From a checkpoint of a small mixture-of-experts model trained on Wikipedia.
Size: 8 layers, width 192.
Training: a variant of SOAP for the experts, 514M tokens, 4086 steps.
Below are experts of layer 3 (counted from 0) of a mixture-of-experts language model. Rows are named router (the router's row for the expert), up (a neuron's input weights, with its number) and show model dimensions 0-95. Each number is 200 + 30 x the weight over its row's rms, rounded and kept within 0 to 999.
After each expert's rows: a language model's description of what the expert responds to. This comes from a sample of Wikipedia text that the model never trained on.

# expert 3
router,183,162,162,202,194,241,218,194,174,161,194,171,181,239,216,209,192,170,195,228,246,219,233,231,214,190,181,230,189,165,195,227,206,197,198,215,234,255,208,261,192,172,170,186,269,198,196,218,209,215,235,233,176,185,178,239,201,189,188,149,239,169,186,227,223,197,193,221,222,177,219,219,211,194,140,156,234,215,155,208,196,242,190,185,238,212,195,261,223,207,202,147,205,179,161,213
up0,182,197,184,172,199,183,193,229,200,214,218,142,224,240,201,178,194,240,200,198,206,269,168,186,207,167,224,201,210,185,124,194,205,169,227,251,201,165,191,236,182,221,204,213,257,187,203,228,199,147,189,212,170,208,202,199,197,153,184,157,192,301,231,199,213,212,155,232,208,216,194,194,191,211,176,194,225,167,200,283,206,201,251,206,173,194,238,228,208,203,129,182,147,198,198,163
up1,229,222,194,184,131,174,182,186,149,161,173,196,210,241,172,176,173,270,187,133,245,200,152,146,222,184,167,245,204,213,199,211,159,223,208,216,229,221,166,208,205,170,183,215,198,192,201,182,113,219,217,204,200,196,155,203,199,199,258,149,241,216,211,197,191,173,201,238,177,194,156,190,287,245,186,201,203,165,184,302,204,198,180,187,199,155,169,203,230,198,209,180,208,178,218,198
What it handles: Taxonomy words, le/de pieces

# expert 11
router,127,190,176,240,214,185,184,245,205,242,233,217,177,205,195,186,211,202,206,168,205,238,228,163,230,164,187,221,238,194,200,177,174,178,184,234,206,172,227,197,241,200,205,226,203,201,230,179,182,229,177,217,161,213,126,174,141,182,182,182,209,195,200,227,208,234,189,172,238,241,248,206,189,189,208,212,178,208,170,186,167,166,180,259,192,174,249,156,238,184,161,279,202,196,239,198
up0,202,170,212,222,155,225,182,218,144,203,168,203,228,206,171,196,181,219,254,238,206,203,211,213,137,186,270,235,197,211,229,224,202,163,182,216,299,207,203,156,220,211,145,207,242,257,238,210,263,215,193,168,177,147,197,152,232,166,234,243,228,196,191,208,165,264,164,196,154,200,202,214,174,208,187,246,271,198,203,221,159,215,236,203,243,160,204,210,185,193,193,137,203,170,188,206
up1,230,200,204,168,204,199,233,191,179,187,187,142,173,212,197,182,146,193,153,185,220,209,269,239,220,103,188,234,190,212,211,232,214,187,203,223,152,204,156,227,127,256,222,211,248,211,184,191,234,205,229,169,125,175,199,286,200,193,211,221,239,199,200,184,190,199,220,198,234,217,192,220,190,135,159,208,197,210,196,171,207,186,208,172,151,200,237,179,234,248,217,165,221,219,192,167
What it handles: Hyphens, slashes, table spaces

# expert 4
router,169,233,185,197,179,165,236,222,199,188,176,195,198,205,212,265,234,165,247,237,216,246,148,196,184,167,193,228,214,243,202,220,271,175,204,205,144,182,145,135,231,206,196,170,151,143,211,244,176,190,200,235,229,205,182,236,181,226,176,173,199,199,230,192,233,195,153,159,235,221,219,195,165,197,255,184,180,177,152,192,192,258,235,255,235,187,154,161,220,215,236,206,166,190,235,165
up0,188,200,188,211,217,208,183,196,192,173,200,214,201,205,225,181,197,152,238,202,227,183,250,183,185,193,189,204,200,201,208,295,208,231,243,219,157,200,212,199,265,233,188,170,202,273,200,248,209,200,209,195,132,203,213,207,205,231,185,211,268,205,178,235,207,187,221,201,200,207,238,196,183,152,157,145,195,225,202,216,247,191,190,238,205,191,202,121,203,198,216,201,250,204,198,160
up1,210,198,184,245,129,219,201,231,210,310,197,151,183,203,189,204,212,195,217,198,179,253,189,190,159,283,205,220,214,194,177,186,233,180,182,234,121,194,204,202,195,228,193,207,254,163,196,199,181,160,182,210,147,206,198,219,172,194,200,218,195,185,246,197,202,186,210,127,186,224,139,190,231,215,193,252,241,198,228,199,222,208,106,200,202,200,195,170,202,262,191,228,208,192,173,210
What it handles: Table separators, country codes

# expert 12
router,238,172,178,197,138,149,179,200,209,213,144,224,227,260,197,140,176,211,211,167,234,217,160,214,254,228,194,194,155,223,184,167,159,181,180,181,213,172,234,194,204,158,236,193,208,190,192,214,177,165,280,169,172,169,172,231,167,206,211,201,213,197,171,159,203,199,207,219,196,201,159,193,198,226,223,194,211,184,255,235,190,231,215,215,206,235,151,189,192,207,172,168,195,203,184,210
up0,207,175,173,127,153,200,168,152,250,230,184,195,133,257,145,168,215,147,200,201,179,223,184,196,178,205,200,181,207,224,194,232,169,172,194,283,197,212,211,214,163,202,200,188,135,170,199,160,170,199,195,235,210,199,185,269,201,197,202,255,210,247,195,212,176,156,237,185,183,245,203,266,183,224,202,213,139,162,201,196,205,218,191,185,184,183,231,214,166,213,234,158,230,279,197,220
up1,168,257,220,169,274,201,200,200,189,168,177,187,181,227,171,210,207,191,184,185,204,200,184,180,197,208,233,222,200,186,202,235,203,202,152,228,195,180,278,263,217,187,218,220,229,201,196,186,148,207,158,246,192,197,215,234,252,178,225,197,192,190,157,210,206,173,176,224,200,233,223,200,115,198,167,182,161,210,203,177,202,237,217,198,235,215,209,175,149,167,194,235,234,186,193,196
What it handles: Determiners and pronouns

# expert 1
router,160,165,193,227,183,218,155,155,228,176,230,162,203,145,191,243,199,195,222,191,230,171,212,227,272,242,251,241,208,169,187,206,280,192,203,160,181,245,196,211,180,209,198,213,196,221,212,204,179,196,172,167,218,201,203,235,176,178,213,189,211,150,165,255,162,233,180,207,206,225,171,156,200,224,153,129,207,215,179,189,227,205,199,197,215,225,270,188,194,239,222,255,207,180,203,155
up0,240,198,204,219,199,200,133,227,133,205,231,220,194,199,148,234,134,205,184,180,153,176,202,181,209,183,199,188,224,177,139,166,188,200,176,165,193,198,150,199,167,199,170,258,192,216,152,194,220,233,241,225,239,216,226,153,210,226,199,188,225,222,227,211,225,216,208,233,232,199,193,167,185,204,140,197,118,200,209,167,160,216,198,160,189,210,206,210,167,253,265,225,194,132,242,195
up1,181,197,190,218,177,200,200,220,134,187,228,169,164,207,156,244,251,198,190,266,196,238,199,204,196,128,203,197,224,216,194,182,277,173,206,177,188,243,196,236,194,197,187,229,193,183,249,221,149,203,177,183,194,199,179,197,200,220,212,226,201,161,204,197,205,206,166,244,242,148,231,233,170,247,198,195,158,207,207,198,166,127,206,175,118,171,234,173,183,228,197,190,141,206,199,255
What it handles: Word-initial letter pieces

# expert 0
router,208,171,190,181,179,159,175,195,204,225,148,204,190,243,175,177,162,219,148,166,191,216,181,168,175,197,254,196,254,245,181,179,225,261,184,143,209,208,175,229,231,213,185,205,172,187,227,223,203,165,190,164,227,210,198,192,238,221,171,202,223,216,179,167,157,217,200,224,156,199,187,148,158,210,174,197,173,132,244,244,207,224,176,238,159,222,231,230,181,95,253,201,209,220,197,212
up0,196,204,207,232,223,172,193,233,202,205,213,184,202,265,199,200,250,182,197,198,139,206,225,225,204,234,218,205,240,198,282,220,274,215,190,151,199,223,198,159,197,106,208,213,190,204,227,203,209,166,200,190,177,156,197,198,234,185,180,201,207,186,206,193,223,197,148,195,206,200,216,217,167,214,192,176,187,212,234,192,200,201,208,210,171,264,225,206,95,244,153,219,218,197,212,176
up1,233,200,201,154,199,212,214,213,180,223,153,204,223,239,246,155,240,230,218,178,182,207,216,236,188,247,174,198,224,202,229,183,189,246,148,160,199,244,230,227,154,187,200,183,171,147,183,224,228,195,169,238,214,184,274,204,197,170,224,219,244,218,153,200,210,229,175,215,207,200,222,282,203,176,170,246,151,123,249,155,196,207,242,198,199,187,198,180,203,180,226,182,268,208,229,195
What it handles: Dates and numbers

# expert 10
router,211,155,213,195,185,156,232,213,171,193,145,226,199,153,142,187,225,208,245,217,152,222,167,171,201,240,184,143,154,143,217,195,171,187,183,182,230,230,219,228,189,226,214,190,207,167,213,134,222,212,161,274,247,204,198,214,191,205,200,226,189,190,196,135,216,184,210,209,151,223,189,207,263,183,253,270,187,191,198,198,176,134,251,206,202,214,166,196,154,147,149,225,189,205,167,232
up0,224,212,246,182,184,193,270,208,189,187,189,170,181,180,219,153,212,220,158,196,169,231,185,178,298,243,198,103,261,111,226,225,188,201,209,198,204,200,201,194,185,263,224,208,181,182,207,206,213,195,236,175,233,187,214,206,199,173,264,190,189,224,152,207,218,128,258,194,189,205,205,245,230,186,198,208,206,172,192,190,226,176,181,229,205,190,227,219,193,240,199,155,200,195,158,192
up1,217,198,185,166,154,158,174,197,185,205,187,188,167,242,189,172,152,288,185,187,191,219,150,212,225,266,179,208,151,136,193,185,274,170,177,205,137,204,191,202,189,215,200,149,184,231,206,227,163,201,210,268,192,229,203,190,221,180,200,198,207,188,160,177,181,214,209,230,201,250,214,201,209,201,152,198,205,180,186,188,196,218,192,183,209,241,201,214,194,212,254,201,192,201,220,200
What it handles: Periods and sentence starts

# expert 2
router,240,244,228,190,166,204,188,225,172,218,165,212,220,182,202,189,238,177,151,256,182,177,191,253,161,195,177,183,217,202,134,206,235,236,229,210,211,191,165,156,251,191,178,226,182,206,172,216,281,186,245,173,218,199,186,183,234,203,190,209,248,217,159,151,159,163,168,197,149,162,191,201,234,211,197,208,199,215,177,226,156,203,269,156,183,219,154,207,189,148,210,206,236,211,236,195
up0,197,200,178,224,193,232,198,194,233,148,254,247,183,220,210,258,159,181,202,196,206,221,161,220,180,151,203,214,206,245,193,237,219,193,192,242,229,160,240,163,194,165,238,146,218,188,220,205,229,192,233,184,220,166,220,221,166,208,156,194,217,259,225,277,128,153,223,191,236,196,248,243,219,198,224,209,243,284,159,226,108,182,195,171,189,203,212,197,197,232,226,225,213,130,186,219
up1,184,206,186,154,251,201,193,114,213,160,216,202,197,185,222,184,213,188,231,261,189,241,164,242,209,216,206,176,234,160,181,254,193,216,175,167,226,143,168,187,255,171,221,210,154,206,186,232,199,200,190,255,252,271,198,190,198,231,174,203,210,200,187,195,154,194,206,186,244,167,214,185,223,192,248,195,223,203,192,189,184,220,196,172,202,154,175,235,202,264,230,197,223,200,207,162
What it handles: Noun endings

# expert 5
router,201,203,223,216,216,223,225,203,179,236,182,203,188,241,244,176,210,135,146,224,191,182,170,232,143,240,193,258,164,147,196,257,181,221,160,209,162,216,174,225,211,181,178,177,229,242,135,205,176,168,182,237,143,240,205,202,193,206,238,228,227,241,197,229,188,179,208,218,213,175,239,242,167,169,237,231,237,173,196,217,197,197,192,170,220,219,155,208,176,221,159,214,207,189,201,260
up0,220,221,203,211,248,228,217,219,223,246,229,197,187,148,186,226,192,291,207,199,215,201,189,214,143,158,219,271,177,223,197,204,200,176,183,197,188,216,196,185,240,195,256,158,212,202,176,186,171,141,272,193,253,233,209,218,179,215,220,195,233,190,200,212,200,220,248,176,198,102,244,200,132,151,214,201,221,237,189,183,235,158,195,221,197,211,182,205,188,190,168,236,167,255,148,175
up1,209,205,228,213,195,172,255,207,208,206,195,199,174,195,201,167,201,176,232,206,135,199,203,200,194,181,217,235,219,166,186,210,202,266,203,204,236,188,183,219,250,135,169,140,208,161,203,212,219,146,267,228,215,155,212,235,213,229,290,230,217,181,199,177,150,208,171,212,244,193,233,208,185,181,198,186,206,225,206,204,203,178,209,199,255,187,173,195,149,127,230,192,193,287,247,224
What it handles: Verb and adjective suffixes

# expert 16
router,199,186,237,219,250,210,223,207,215,193,201,173,192,197,162,243,222,216,188,203,216,222,236,139,157,240,154,186,201,246,184,246,228,208,215,225,182,178,133,175,205,220,142,228,217,238,219,127,198,193,211,186,174,172,183,245,219,247,215,195,193,216,235,199,158,200,201,193,206,253,221,184,196,179,192,168,186,155,214,246,140,197,180,230,201,217,223,234,220,256,157,188,177,196,189,202
up0,203,204,199,200,189,241,206,197,190,165,199,234,251,186,194,204,223,219,170,169,279,186,209,178,279,249,200,207,255,206,196,203,202,196,172,192,201,158,175,157,211,227,206,209,153,242,237,206,220,184,190,185,203,198,153,195,216,207,214,158,223,179,199,184,230,194,224,201,242,179,144,233,151,116,222,164,183,197,218,179,205,176,212,176,187,194,186,158,269,208,199,249,222,190,255,240
up1,178,169,291,212,208,204,200,167,222,201,161,206,204,236,241,200,189,199,200,170,211,202,184,200,206,232,208,231,202,129,209,181,244,202,229,228,158,192,224,187,229,175,207,145,179,200,210,145,198,192,197,208,229,171,150,204,182,198,121,172,195,172,192,254,173,207,197,203,196,235,201,205,200,196,194,195,199,210,168,178,209,201,186,204,196,213,177,163,212,192,133,182,208,178,198,159
What it handles: Proper name parts

# expert 20
router,204,243,268,169,193,171,234,189,194,163,198,166,181,210,219,216,192,217,136,226,204,157,192,168,179,249,230,211,208,227,189,219,256,209,233,190,206,167,162,207,222,230,222,191,175,237,216,236,202,183,191,211,243,215,222,229,249,206,204,217,171,189,152,193,157,159,184,215,267,178,236,199,209,221,224,191,109,193,197,204,206,235,218,264,186,215,197,216,225,224,140,196,211,201,204,254
up0,200,229,218,204,249,167,168,248,230,231,183,203,203,194,255,213,198,192,160,215,253,179,168,236,253,226,201,201,198,261,219,228,274,198,200,249,170,256,216,208,252,131,224,165,221,183,190,207,175,182,149,174,210,188,194,202,197,162,198,183,213,206,198,207,165,202,198,218,198,201,169,170,191,216,204,213,208,208,196,178,228,197,202,240,252,231,183,194,194,200,198,286,224,256,195,298
up1,213,253,173,199,233,153,228,248,218,170,229,168,199,181,224,202,126,186,179,181,236,139,201,210,205,230,199,227,198,191,257,203,235,198,194,169,238,153,236,223,165,227,206,209,211,197,223,246,206,233,199,205,181,200,248,200,149,179,218,211,287,230,229,200,203,143,180,145,125,258,184,208,182,207,180,197,241,207,134,230,211,226,170,276,200,174,175,207,202,225,215,182,198,168,202,199
What it handles: Surname endings

# expert 8
router,187,218,156,241,207,214,171,210,199,141,262,162,225,161,232,216,154,197,218,203,218,189,212,180,201,241,271,180,190,173,244,218,241,207,227,218,196,193,230,208,170,194,237,212,214,177,224,160,190,221,204,194,185,219,170,174,173,180,221,180,180,120,155,225,220,244,198,244,249,190,205,193,187,205,166,164,211,186,150,152,194,170,199,195,211,134,290,181,246,256,236,189,228,136,202,165
up0,207,190,207,152,197,180,208,202,201,239,279,166,226,267,199,202,175,229,197,186,206,180,164,231,206,197,206,214,155,218,149,148,242,190,218,179,194,244,203,198,106,157,208,215,176,204,198,193,237,238,147,139,190,203,152,165,208,206,207,222,243,197,186,209,248,207,143,215,176,258,250,207,206,182,237,162,232,194,202,208,170,193,262,170,156,207,204,164,208,211,179,226,251,187,172,180
up1,214,215,227,214,223,204,224,223,214,198,201,214,253,199,191,158,192,169,205,215,118,202,181,217,220,178,211,200,200,201,187,183,232,200,207,199,219,211,199,146,176,188,198,137,202,216,202,204,189,274,214,249,192,156,214,190,203,200,164,191,198,168,146,145,229,174,197,203,165,223,177,175,171,171,242,170,160,216,223,110,196,203,212,278,261,213,269,225,219,225,158,197,200,94,125,222
What it handles: Word-initial capitals

# expert 23
router,224,188,188,191,191,173,251,185,209,165,190,202,172,202,175,247,229,218,200,186,157,211,226,177,206,198,154,240,222,239,274,192,151,198,171,181,183,218,158,146,223,214,243,143,219,195,216,225,187,230,210,224,236,218,194,206,190,184,194,176,254,152,169,175,168,237,158,226,185,240,197,224,170,220,209,218,213,214,147,180,184,179,213,229,245,88,171,193,206,167,228,215,187,206,176,123
up0,244,215,275,251,208,227,210,218,194,196,221,299,232,214,186,184,246,263,231,146,197,205,263,157,157,199,284,218,228,207,184,158,210,183,234,174,201,275,201,200,189,236,173,202,136,223,199,170,201,230,203,200,185,198,219,212,203,164,198,199,225,182,255,242,208,180,198,229,164,219,181,218,173,241,235,248,171,195,216,200,193,226,178,188,200,210,185,210,225,201,184,190,244,200,223,232
up1,166,212,203,75,254,224,192,206,213,196,249,221,230,198,208,171,187,205,188,159,229,193,184,175,167,216,192,199,214,193,204,179,194,139,121,193,196,192,219,207,191,237,203,195,145,200,204,180,192,272,215,235,204,302,143,200,186,182,208,139,198,192,205,260,227,199,200,201,224,149,212,185,209,244,199,202,200,159,194,216,190,156,236,197,208,197,204,140,228,249,147,205,192,234,200,207
What it handles: Line breaks and table pipes

# expert 13
router,229,150,198,200,210,227,254,183,191,226,180,227,180,187,184,149,186,216,197,175,161,211,230,193,259,217,234,146,196,228,186,174,187,165,207,220,210,214,209,179,148,240,186,219,272,210,142,215,196,163,161,198,184,210,176,167,213,243,167,193,210,229,220,190,211,242,224,157,211,256,212,212,241,192,224,225,230,184,161,171,201,250,222,150,196,189,177,142,237,183,251,184,196,187,229,173
up0,238,225,226,261,258,215,209,171,199,210,208,218,230,198,209,158,253,223,174,200,202,171,207,252,170,199,203,188,249,200,213,130,164,205,188,234,185,195,180,182,222,189,202,232,191,198,183,196,261,242,193,198,247,211,214,178,172,217,132,210,196,222,206,180,233,175,200,197,178,225,175,178,231,205,194,182,204,188,223,207,174,246,241,232,212,162,227,153,191,198,167,197,157,180,208,210
up1,204,155,195,171,180,171,192,173,200,212,163,221,262,184,191,221,175,187,256,179,187,238,197,187,206,185,212,169,202,146,122,166,210,173,210,142,201,137,222,202,192,212,172,244,209,185,210,169,194,181,209,196,259,193,178,140,234,197,197,214,172,191,185,147,200,185,156,200,183,258,155,202,195,199,133,184,230,211,185,114,226,271,220,150,226,203,187,226,227,145,194,239,210,88,257,229
What it handles: List bullets and row markers

# expert 15
router,241,155,195,167,170,172,216,228,186,211,189,195,181,243,239,189,175,164,216,202,238,223,157,171,174,197,182,207,179,193,227,173,184,165,236,211,203,155,268,187,167,162,167,257,164,206,160,164,218,177,232,221,242,188,149,177,189,250,195,184,260,226,254,182,186,208,167,197,224,161,170,227,194,188,228,208,231,187,171,194,199,195,145,183,157,142,215,148,164,160,214,243,184,217,251,182
up0,217,178,203,147,186,239,289,183,199,200,189,176,222,222,204,205,194,162,203,167,224,268,208,162,201,189,198,216,198,205,198,224,181,190,236,201,183,174,178,204,200,222,217,265,207,116,220,204,158,215,230,201,272,230,230,133,227,174,188,197,218,225,199,207,207,232,174,205,221,204,181,198,147,184,202,257,178,161,197,217,211,194,207,160,202,166,211,202,204,200,190,217,231,263,214,153
up1,223,233,201,226,199,185,241,215,201,240,199,221,187,193,198,213,203,184,184,204,193,207,202,202,194,195,204,153,173,187,201,168,217,232,211,194,191,227,196,149,118,156,226,194,274,196,198,172,221,240,198,206,210,199,174,196,186,186,229,209,195,222,237,209,223,214,200,188,215,310,210,196,130,170,208,192,227,194,152,209,255,143,136,189,254,135,200,191,115,199,205,233,189,153,203,168
What it handles: Commas and conjunctions

# expert 14
router,172,227,196,189,185,163,158,168,248,197,172,209,194,262,155,203,160,206,211,145,231,176,182,179,250,148,205,208,202,193,228,176,128,173,193,185,217,168,217,237,199,154,183,233,176,200,233,187,219,227,246,209,145,180,226,179,178,234,177,218,191,195,190,185,167,183,218,243,209,188,210,171,225,192,212,236,238,198,216,221,202,214,124,173,178,218,215,175,143,161,228,206,196,217,225,179
up0,155,226,198,272,193,257,195,210,264,184,238,251,196,236,151,189,195,201,283,201,210,201,213,197,118,203,206,216,180,211,189,247,165,200,194,251,199,154,194,200,206,209,219,174,199,227,201,200,232,196,184,170,210,198,144,156,187,237,237,262,176,152,248,217,179,221,177,250,268,204,202,217,123,187,205,258,199,238,212,191,188,175,200,235,182,184,165,183,205,174,246,211,273,193,198,144
up1,208,196,256,217,238,243,199,202,180,219,191,247,222,237,194,206,195,176,198,157,153,194,200,130,245,214,215,254,165,200,229,219,210,205,192,181,189,187,184,193,225,142,194,192,220,190,191,187,197,152,211,168,217,208,237,202,230,212,183,215,196,236,161,191,209,197,193,187,218,200,187,198,226,220,110,186,265,181,211,214,209,231,179,222,172,204,226,210,199,205,148,196,203,107,203,161
What it handles: Prepositions

# expert 6
router,191,194,167,202,234,233,181,156,196,200,224,206,195,221,243,165,224,229,193,163,126,242,165,226,209,152,190,228,183,190,216,176,145,245,234,184,194,194,190,134,190,249,234,123,225,169,208,217,231,215,211,185,205,182,221,180,223,144,142,239,218,221,174,178,196,162,205,155,185,186,182,231,242,217,192,216,227,238,203,184,207,232,239,222,233,272,247,185,160,145,248,227,210,194,230,191
up0,169,224,321,176,145,223,215,227,207,179,129,203,201,207,229,261,140,204,150,213,229,197,186,203,188,207,205,190,193,203,216,188,204,152,257,184,211,196,238,261,201,203,192,130,228,189,221,219,207,258,199,265,195,130,196,183,203,232,125,254,199,199,205,182,201,199,192,209,185,183,190,192,177,256,184,202,196,200,138,200,248,114,192,223,199,205,177,209,223,143,200,197,190,207,217,215
up1,218,243,186,172,195,199,243,206,199,201,198,204,214,183,237,160,206,282,165,189,241,186,186,173,192,200,207,190,203,215,218,118,111,193,160,200,188,189,216,176,227,207,191,210,302,182,163,180,194,252,207,215,191,165,175,229,243,195,188,212,201,200,196,183,148,221,170,128,184,198,172,231,234,205,244,204,144,210,183,177,184,161,195,241,187,193,232,199,198,219,220,152,156,182,197,190
What it handles: Mid-word stems

# expert 19
router,244,156,207,174,136,194,251,223,186,200,196,250,224,166,191,184,146,228,204,199,188,205,211,177,205,184,252,204,235,187,199,236,178,223,202,169,175,252,251,238,220,192,228,194,217,208,175,198,183,120,222,213,206,220,184,256,214,184,189,195,212,245,253,245,213,259,226,149,228,193,184,162,189,210,140,199,187,149,216,218,208,249,205,168,206,147,179,257,139,172,157,204,178,233,150,214
up0,168,197,220,261,190,189,197,201,242,173,238,228,209,188,230,203,151,173,204,196,186,222,201,186,238,161,167,197,145,266,204,187,292,210,166,211,193,252,202,173,140,116,222,208,201,153,200,173,200,161,209,219,252,175,218,178,224,210,202,243,187,202,235,189,175,204,173,202,205,204,193,207,213,139,215,199,180,210,203,173,198,194,238,201,199,225,236,221,189,202,261,225,194,209,273,164
up1,113,202,155,299,196,192,201,219,247,193,168,162,157,270,192,202,192,183,192,228,191,199,263,193,185,187,259,246,193,202,193,219,214,295,226,252,180,245,194,179,178,201,195,198,121,213,193,193,193,183,175,211,246,198,140,238,202,194,183,200,203,127,234,194,190,215,167,206,187,212,211,202,210,191,201,135,175,179,200,217,197,199,257,217,199,203,203,211,175,154,186,202,198,218,172,119
What it handles: Digits and articles

# expert 21
router,211,207,210,178,152,236,172,195,188,189,214,227,197,202,195,201,190,167,198,211,197,122,172,227,193,222,230,221,170,159,250,126,196,192,180,174,248,212,232,206,144,215,221,224,169,171,154,248,142,236,243,192,193,217,217,192,210,191,221,180,181,164,192,171,178,217,202,174,172,152,212,210,138,160,184,172,189,234,241,156,205,189,230,171,204,177,225,202,201,195,165,164,221,249,230,191
up0,229,226,247,243,223,184,220,259,198,217,206,215,261,225,216,198,157,187,238,153,119,230,253,186,154,226,235,278,224,206,202,176,201,190,177,200,198,185,198,180,197,201,269,257,198,191,176,173,175,193,209,146,180,194,188,205,286,177,198,209,202,139,194,200,200,197,240,199,220,211,184,178,252,202,213,213,209,179,179,107,189,252,279,149,200,159,221,164,216,228,185,199,197,214,219,254
up1,191,194,171,185,201,197,217,195,143,200,205,216,243,212,250,231,243,220,217,171,162,184,144,189,180,194,200,244,262,170,186,192,261,226,199,194,206,255,178,195,211,157,141,194,196,236,189,220,127,138,210,235,182,186,234,200,200,130,230,234,213,147,200,184,236,206,201,159,174,195,241,181,170,194,141,180,208,219,287,209,237,172,255,195,207,252,244,161,145,190,163,229,204,183,185,267
What it handles: Units, plurals, mid-word pieces

# expert 22
router,166,218,185,203,197,213,164,153,207,232,211,166,220,152,175,181,208,166,256,209,235,186,228,211,223,222,185,159,239,234,206,191,179,201,211,199,247,206,181,183,208,209,231,153,206,246,200,170,258,230,181,163,274,210,181,136,182,165,216,194,182,193,192,233,204,184,173,180,133,194,138,222,240,151,176,205,229,186,267,150,215,169,227,140,172,194,219,255,171,180,217,204,170,188,170,241
up0,200,199,208,166,188,212,243,200,183,144,165,213,248,287,210,219,245,176,229,214,197,203,152,196,194,184,214,111,209,203,202,214,183,184,215,209,183,180,189,225,193,166,205,169,268,216,166,247,179,203,209,148,195,253,147,174,154,193,223,181,212,197,235,199,212,183,152,258,173,206,180,218,205,216,223,210,253,288,213,214,118,143,223,199,206,196,196,187,193,217,206,217,189,132,161,245
up1,196,232,129,225,131,161,196,266,203,194,186,224,249,202,228,197,197,196,235,219,198,220,218,184,236,108,176,207,198,183,157,221,150,201,246,208,208,201,210,157,218,190,199,181,214,232,202,182,194,160,195,174,259,170,226,232,189,216,205,180,252,197,209,172,203,182,206,166,199,183,199,217,189,201,195,171,247,179,242,210,220,207,171,200,196,191,227,173,199,200,205,201,162,172,186,190
What it handles: Early word pieces

# expert 7
router,249,215,182,175,219,160,183,206,181,238,164,197,183,253,218,188,183,167,198,194,133,163,228,186,209,179,174,203,201,217,242,186,255,210,175,192,221,197,237,232,209,176,194,210,174,241,241,212,132,217,205,177,202,243,242,169,199,177,227,178,173,230,227,236,165,223,227,180,256,196,180,173,194,227,187,257,208,192,164,223,199,198,173,130,262,222,195,127,198,193,239,164,233,225,194,216
up0,208,164,162,247,208,198,197,225,163,176,196,186,215,250,225,209,193,162,212,192,199,220,272,204,200,235,209,198,129,199,175,212,249,203,200,202,211,173,206,209,220,241,201,247,207,256,257,136,202,200,248,194,196,221,248,202,210,176,210,200,209,159,199,190,192,160,197,197,239,103,212,191,147,233,214,206,184,212,186,255,208,227,209,165,188,187,156,185,167,206,168,173,206,195,163,170
up1,156,204,267,196,210,206,181,186,234,178,150,151,170,245,225,202,192,182,182,252,220,204,165,188,216,256,237,221,213,213,152,251,240,215,215,228,248,132,179,236,168,211,170,174,194,228,177,224,200,223,253,190,197,184,174,213,213,205,219,201,273,240,160,191,236,175,161,221,168,222,238,191,219,239,216,157,207,225,234,202,203,177,175,177,204,201,219,178,202,211,211,196,201,221,197,178
What it handles: Auxiliary and linking verbs

# expert 17
router,151,205,248,238,246,197,204,160,243,202,242,185,216,207,213,259,238,174,188,138,207,174,243,200,195,164,216,181,204,225,190,204,238,188,213,176,155,185,169,174,191,206,209,184,170,163,244,177,212,202,187,192,191,189,205,168,157,159,192,246,156,146,173,166,270,174,216,204,263,224,194,197,225,178,175,152,185,205,156,201,181,202,153,240,201,193,232,198,196,216,180,223,211,198,233,213
up0,240,230,228,200,231,163,184,274,160,186,201,142,186,153,199,198,233,175,144,234,202,238,124,245,198,204,215,171,198,243,119,155,199,216,273,198,148,250,256,197,205,238,225,182,227,214,215,252,227,197,141,163,201,174,188,208,194,197,214,197,200,184,211,93,198,195,194,226,208,192,209,184,260,216,191,216,191,200,199,191,198,201,212,237,195,195,195,199,229,201,192,188,171,216,212,205
up1,203,203,221,180,151,199,234,226,195,152,302,169,216,169,219,240,202,224,153,269,208,205,172,227,212,156,246,192,243,213,193,188,190,204,225,132,194,222,231,200,193,253,172,170,210,181,200,201,136,154,197,172,199,207,267,210,193,197,219,181,198,201,195,178,186,198,192,197,206,205,217,212,132,201,170,209,210,158,181,250,179,160,181,204,209,166,168,172,217,182,235,264,196,252,229,194
What it handles: Foreign name syllables